Weights of a small mixture-of-experts language model, trained from scratch on English Wikipedia: 2 picks a token, 9697 steps.
Below are experts of layer 9 (counted from 0) of a mixture-of-experts language model. Rows are named router (the router's row for the expert), gate (a neuron's input weights, with its number), up (a neuron's input weights, with its number) and show model dimensions 288-383. Each number is 128 + 24 x the weight over its row's rms, rounded and kept within 0 to 255. Numbers have three digits each.
After each expert's rows: "comes after" lists some tokens at least twice as common just before its tokens as in all text. This comes from a sample of Wikipedia text that the model never trained on. Tokens count by the router's weight.

# expert 1
router:165177101137164154112149132163132106133142104178128117116115117104104155123135202088150138103111145116103140125125130101157129131121175127109177147132095129141140132159098098169111093082140133165083144123153159108152156155110149160134131138112080156126135102141112127109163124127130139147
gate0:120131117128111140124133142113151101095128120135155119125161129132123167147111163101126125147121150073115163101158102093116106152115110088115134188125105118112178142119123144099104144129122103126143152113092164151110132098095079190110130159119073121107172166126129114183096137156153099146
up0:158142109119097095152154098119107079081169140145170109136094074155117131112116148132153126088121099135102125117128127131126121110120093171115129126130170188149114134106185100134130086110143102118099114147108125133120147072145175135115175119113119162098135104162113147154112133141068103101
gate1:064139115164155154125118164111146146140130114156131123137122134140116102155123144111129108128092104158118123124083128153088165149122109100122118103147091110117123125118095196154149144074092137105103117138112134128086102123146101154137134124131173119154165138170147129126121170131083159118
up1:125132144126110120170143101114125107123097063130079123172111147108137145091152095160172107147094122077124093155091117124203130103129095133120115111101108127107113124139123164105107137104112149137116110105156108105101098091158128111095142115138167099108130126128135163070160154185108100157
gate2:117149139127134123078124151125167141144113080145162138186113126131146109106143094157125162152104146084138133104146082103104098196154128142095113103158103136120126123142120096182108169135144121143119124139109130139107135099107105114078127099108145163134126126159110188133182096093081113158
up2:164125135100114127117087134103093132135123123140138149137121097102120105152154119109097142104102126087139134114122155118099117114109122116087143082121125129117141117140125104170156117168142163131128172145141122091070123098119120116163137058113137142121098152113086137118144159142122144146
gate3:124102097138114115113126125100133102148085138149119117094096163156145189133120111156109131078123137124094137123131146124141145091131156132150114147164126139133129128133144124188152138158162107091135176127137142124149139099136125112160140176139118108112142132123146122142090102136105118140
up3:176113113129136138162147142135150107148125156143155126104121129205099115109116106161159109132113153131136103116110121160111126167126097155093106098145164145152151088137126128140113136129182120133106144125158109139134103088082126186162113097108135148136122099153150143111135125116120112108
gate4:154097150103133169117125169102132101135089140141126146098088141105155165140109188126151085132119077146111127114120154113106163126163121190150155123170135174139106168133136138148154104143130088157091143129108139179159137113125125106125088126144118135116149110159135101155109072156129131150
up4:129103137049166144137139126099131120125139135077122113145107095122111147105089103150093158114139136170123111088152154165102083114139106149140141131086137147159156168114124132145172131145143106138138173122129129153107154121082132119155113140149090120160140094141147099132133112166108136116
gate5:136149151115133125091104100120135068144133126138150153168087109127116130145128149120174148112108112119113127071106116127166091134177169149127129140126109120132119144115126135144098117116065141112145114099121158136127143146135112156149096157104129114126139152093108149171097122128091104161
up5:160143119122136174122131153066098112125130160087076123108121154172144170146144144116131139121112086086089120109149130140161119111134132105178121155106179119140136106086163124154153128147132138106130130112128137188088117132175140131142163100136144124146168117146155153165132133125163146126
comes after: " in", " the", " of", " to", " on", " at"

# expert 5
router:116103112117163167114119091119112120144094144131148075141121151131139133091130128142084150159177127141113130181136163125102102119141204107135155124165146123110139137136133118138158124092136155143115145146133172146117139143099147100105126113109090139152170074162078134135116140116140087086
gate0:131136099155115147161136120129144096091156099114105166143103120129170179142091131083165148130118109149092122155082132135133116102130159134152130117135088128170146108141180093123090139113111104149087115090142088148102103115140116162103128132172120103149172157139107142145130093114132115118
up0:118166070159130135113111071117097127129118133126127115149150129115134143165149105134099047093131125114135130162090141175108081127150120133118160143109145111108108102141161182145136124155099148067168136134094152126129151127115148110093126125098164169112096095151154144103161151176141131151
gate1:140101139124129123081124161151155148137136165160157083127138108093129122132142145126103146124135121083120154100116169096095147150135125126129127125147123138138126121125093117106131115128166121155092149145196174153131115103109158135134124116093108135106140101137143104115122122131117131153
up1:106131150130109129132129154091155067101113129119126084109161132072155158133107134175117095127203130139161129097109077118157118122112125095105151112140099109120127128161190108085090118159125113077126041087119100135114157124114169154152144116129129148124093125135128093130114111109108106131
gate2:148102129151141133146088120093155106098107093122139117134132165091121173103158076091098165136125136130155138073161110173098130114095138142128144140156132151121133136135141119150107193164112119126122113120092130141116105096138134142143147109161128158115121148117117110115131103115116122123
up2:130119163074121111097179120172132098125103135116105111136112110122097164109128138089142138140097142118096142146120148122128125158132091133120117128175130123153159147149110088139158087115122103143160139149163103104156135146173082170115118126115133096134114098137168086134117130118166112146
gate3:130129110129084150091103099079080178130122116144119164125126144117119123129167122152130145143127101152140065118134053113129120140136126113116131114142164099123122115117144112130118130146148119145110136142137117109103134131159159093159124108129109107141124133179148158146121103094111117093
up3:141151146113147127170143141125134112128101100104095145108124132143148123129137122124134066158125124101100120112140184126122134130100085167140145113128125117104146131097104111111088101137144156080129106131124155133139156141102159133128106096126107116106146128153113142125115117118089144070
gate4:146116142112071169134151110115117160134106078148118140170130103125122122093177136138119161146164141136145158143121139095136120116115122116120158152113099141135132129126154101140106082097172176110144119166085135107121104154137165079134105133138117162138136124157117135154143122137094125086
up4:154088166154103175163120113120157116097143093122139129170080149155165136156121156132184170148142117134104157116118128136177126139099109165125122123126066130159111136125163119143105128117166108154118124087099132166117118132148174148129121156101064144127141119132133150136116081134145096131
gate5:131149162108156143087101090098113114120121089160143153100131080138139145123144102150117174133092122141147152110123109096140112161135171112126149149118100094147122140132129086163104101096155148118083153146113121115130099124133114126146130203154142156146103120151122092152126139112139136128
up5:071115116132131163119151152138124104094122141127110094176134130107140153130125138115089146144175137137069127123160132096128099114135146099144125143165135168118089166106110131140126100166115111088126164121153094126137124103123150123144143123137134102110150141136176137104127118155145131136
comes after: " ", "0", " |", "1", "3", "2"

# expert 2
router:136168117157151180106138132115155129140094126118118134132109164138165116132123126140148174179135137148152123167140135132118106136144115132106091144127135152122121149119123120124101169138134134157130131179126170133148141116109144140101129139087110115175133110166100130079155106142119119134
gate0:112119121185149123115115116133155173125108135130127166146158134112154145126095131114153135082189130151108147125180142113121112125155100116123175144115121135149117130120117141155138130117132137138108142126136138136150122141111124128096104128128155135123135107125139128151134137182167113120
up0:099122101132072146150106101168171173119145137144137135136118111086131147119112129107147109136115149111128147164117108148135100170151114147150115156125112121141085129164149127109116139080136142109098130135126162137085122120167127107118123125104134141098109122125126133136115115159100133163
gate1:107134110118131119148137146084114106113083143150111115162136142134170110122130157133134091119123088151128108147131113159160133147175141144087127133196128123117110112067122156084139127111110134157110157138110132143126129173109169137144084102094173128108086109119136136127146154145103141128
up1:153134130127164133133153130160153135117095117109134130114122100083099142152107115116118111128082155138072119134123122104140146134144152135148105136102134136104097076106136104126141170104089158128127113133094049139091108146193124125094107121081145116147149137163133151119168119149100129147
gate2:099093148180148147125103154137104121119079086139116138054124119137153117144142163115180144107106111171134164166125133125117165122138171115114146138135116117180084107135081162148181151072126155122109112164101096097183111079114134182144163116135129128124175111116168096086108135132136148108
up2:114103150151157145135095159170109108156157131124147103141123150097137139171145135133097149156116098102097132147139150085103113075159133129124102157173059137120121108135141123155126089141109131219105164122113090128154155145128110174135097129120135116102143145161170104117144134130174099128
gate3:127165111094140166122110110117096141129164146162101126132138116104107107119131165113126093120082153104120115107147119169119127144164148128141116150103111121165146139128141122129165178128120121125139149120109205129183140121118145168120131091143122152154137120147203132132092116116122127125
up3:116150101129145178094100176101112131097144120137092139098090153141102137105163098101140116132117132116128147099170098169113113129117131134115131095168121156172126096112142120104131169154158159090139121149122165155148143161144181158127147110173156138142123147159182126113109105126076149131
gate4:119155125135114199129159126134124125120098112119142119111149135126128138171128126138069093101181119133131132127127151112169151134126194137135127112148125117163116096140102141138147087123120162132097179115139151134153098196117075123131126079102069115080152112149127174123131142138141143098
up4:161152158183105105196088132126114104152111170113097123114089136163110151132103131148158154134131088132099126143152109171172127117166080118166112159174085156105137124140126110140161119140113109170113103118126113096099123149139138138123133108141141077106142076116159105129075128121187124106
gate5:101111136136117125106137123085078161128082126172100147120133126153160114111122127143148094129129110133101109148152148095135163166089132167085165116120131113177139086139101138125113156141071111116125154163161119107097154172128148106115121123110103155104095102130136162144088103147120155155
up5:114182134118096133142136093172124115122111097159156128092117137132169123147084150119098124140124086093122069119159155130135143112127135136109113113105136144127178169125139134126137182137154096099110112082147133130119145117088139132150062138180117121174147137128125074106128167130139107104
comes after: " ", "\n", ")", "\"", " —", "_{"

# expert 6
router:138102125148120152107164111113139104094082122137105079121113174147166156148110136116111153109127099124117118143159126126168142098181172160103248160169124086151180113108142101162100133123108142152100121180128163090141151139149140138102158164135141138164146121132099145149131098113115132107
gate0:115083150140125129117157124124102134093123140146112110114135110082127094101109141139144119155115156111126108146096081164148125137129074101040128084109138120140184143127112162155144135106102138141103108108139121106126184117141121134112138119157163111101143134121144138107104090152090159120
up0:124127157128083094100126163118106097137124135131158107113140151134138102113182111117148136133148119119107105090137142150116130151174114139119193126110103149134100115129130120133114107171140154104124121157152089159094144156133091169131157140110120127135132127127145101129140128131150126142
gate1:115128132110122175122136151150153117133092103093064106180126140106118142103085101126123122131160145133149130123147111152177108159158142114141129173136135104115124135123154155099123107121175115160104086117168120110139119140128117114127160077108104158123144139132103116122130129123114109095
up1:120097110110118094114142124127126109130098144091116083126170157104131167146152111062091141112129101109111146092106096101166129112162162140149166126142086128128141126136125122175131148107157148129104142136135119132103133127135122092120139136146161095111171153093094141142160098114121142138
gate2:147152113124133129085126089151158143082130115130107123176153159183180133090115147134114128150133152146122132137146111154154155130126128108086205127134115112139116120119114126130138140062137120141120109131139126101143114150117112114133134166152133119134142123101102115135111131164127116092
up2:136121145142129091097163123157134129126131122106164138163116147127128151085082105147151100152142093079138145136120160138142114145123098134140097107139151147148115171105148169091139106133115110162113134108139104123139156100123121124153118125112111136113102125095108136132115136146110107122
gate3:083094148111160125166138097132096173142109126094093125170134144144145140125122110132101119096141107147176169122156142159119141109126159105079135167131168106107122141145167126172088149155128152166112139111112178169158137123113125107131137106141146127128144115092128126120152091139133109153
up3:111123123173089117098095087160153125159083106165163108189108174147120176092148103132186150129110073134184122117111078121134121121085140084096178086133098100125149120120160157139120098128144113118129090085125135120184146134105099087142117150121148120133152127137129162083178158157117059098
gate4:159151121137140128153151148130145177085068117158155111121089127142160166122113156123120108099113167095160109162134166114115139120129152123098114123147121066111138163156141118108121130150126126141109171115132133141134091116126122124112164132097120132156124147105109154147131102147106155109
up4:096121155125137088137115112120099120121142122151109126117143156117145134096117116170107132103156138141114098166116137155135141153111135122160140132122141120104129151083172112135129131137148128132134139135122165121132095154122144109116133089122116190151119146131112145104072168134146081147
gate5:077065119139107111116145074133117122151126145124133123171147120155120147087122124119138141101145092108091099112118137135132109153087116126094116074122129114088090159141134094139140118131124145182128133124110123136104115144155126120138121154088082173159096129145122135142166112083147123133
up5:161151118118105150171099153175128130100112157177083125113137113130122074153152118112121091149089132132068130162112082136122151083148146136129139088121085126158118128121086086134140144164136122115147135121135137131143116152153134147096099135108111131186146129147136098089131107125131136114
comes after: " was", ",", " is", " and", " as", "-"

# expert 0
router:116143156157162140150151107115167129132137097155125137108144140134154121119100142134129120128127107127151150167169158138136128146118108142142187142126142111116118165104095132130148101121083122128112139158147151117165129129153131143093138153078140139105105097130090129140109111120124159086
gate0:096110149132124125131140117115126121087092126139098124168143141208130146122113148096151174123115108147133160146121105116160086125144131070115146154089102134171102156156164126159118089066111131182123128128122093101090099137099092138117138138098104164141074118138132110138161136121158148172
up0:155178130112125097124133132182109122083159108136118108144132162076142132153099119083108129102134158099145098117151146117092078163073121151138113135126163113155122105106086130128127155129137100094138105138105145150088136121125117122156121131152122109115152066102155134117124096130117129154
gate1:143102116104131111098140146147120149121146134092130150110129125122116131097129145109100110129108102097130095172116129151108136143100126131134123123161115114142124135141100105168113132128103129164104142124140152098130147119143137091123096103133072110087150082168134133135112139194141177123
up1:127120100132144126116177139109131150138146120122114156126149128116145155067141122132131142086119131133134129088144099124131110134098098098151127126100110108124112138129112153163108186165134135103188100155122146085088114147183137101131170163097075104120072156137121156129181134170151129110
gate2:108123150179116130105148086092142161118100138152161138131150170148122129113133147083153142136113122122072149086093130164127141141147133149141139132123155103155176150114113140131117162141063097097154121143117146184123129113152151110119146180152116132166132115128164101113138069121097140109
up2:134143129119118113149163119152147137098143149121110064149164139135138145106123149157115159159101104084135118121140149172186107174168109104131157114094156106107136161121127100110145158131168141165129112134129155142116119160118162094132132181091136132146150105115174134133152138208109103116
gate3:124128071115182099127108112165128145131163089153171140138135163126102097124128128144089116113168128137098137075129161162124145124151196140157152091137214122126133104142122158144154148131130161127134154139108145151129140105113195139188130137157150153123152068128137125154101084113097094119
up3:093096150083118099149139101143088141062158151144116090137092118164139163148071100159135144134135169126106157136119167123112156099123145155107139108148118116144123116127133090124169119146157155128120109143130130117162163131143140107118150104100136174125120101132117108098149128124098133139
gate4:153103105133140132115126138126110142144101143117109135136110111129131091177194149153106088129117119136102143127097166158151155153109103125132111112169131118151109107161112154145122102136124137125130157102153119152140140144143066123096133133162140153115122161110130097099136105189140127156
up4:115098112152163140131161159159135184119095145164079136105126095116100107139091113118103144099175097150097118169093139117094127145116120110109118146079164128142122160098113133109159165113099138158115121130156101101125127112117147130139125120100085145126123080086159119141091116148120142145
gate5:112141092163116139110127129144141159046103081128140117128145123128090151091132125136112153125143148166144125145129057145113108081141119125137133138136121126127149113120122092147139117102126141145096094121134122074124101100085085111140162137120134155150138125163116136103118131126109131109
up5:102167133155118110112154128128163097128130096171105137104145132134127137103129151171141140138139138132115083126108115090127145091169078125124162132139137094121158081116073117103126154104121114145126109099144111093158134095075122105090181149138118114146151144160096159128125122081140166076
comes after: "1", "9", "0", "2", "8", "|"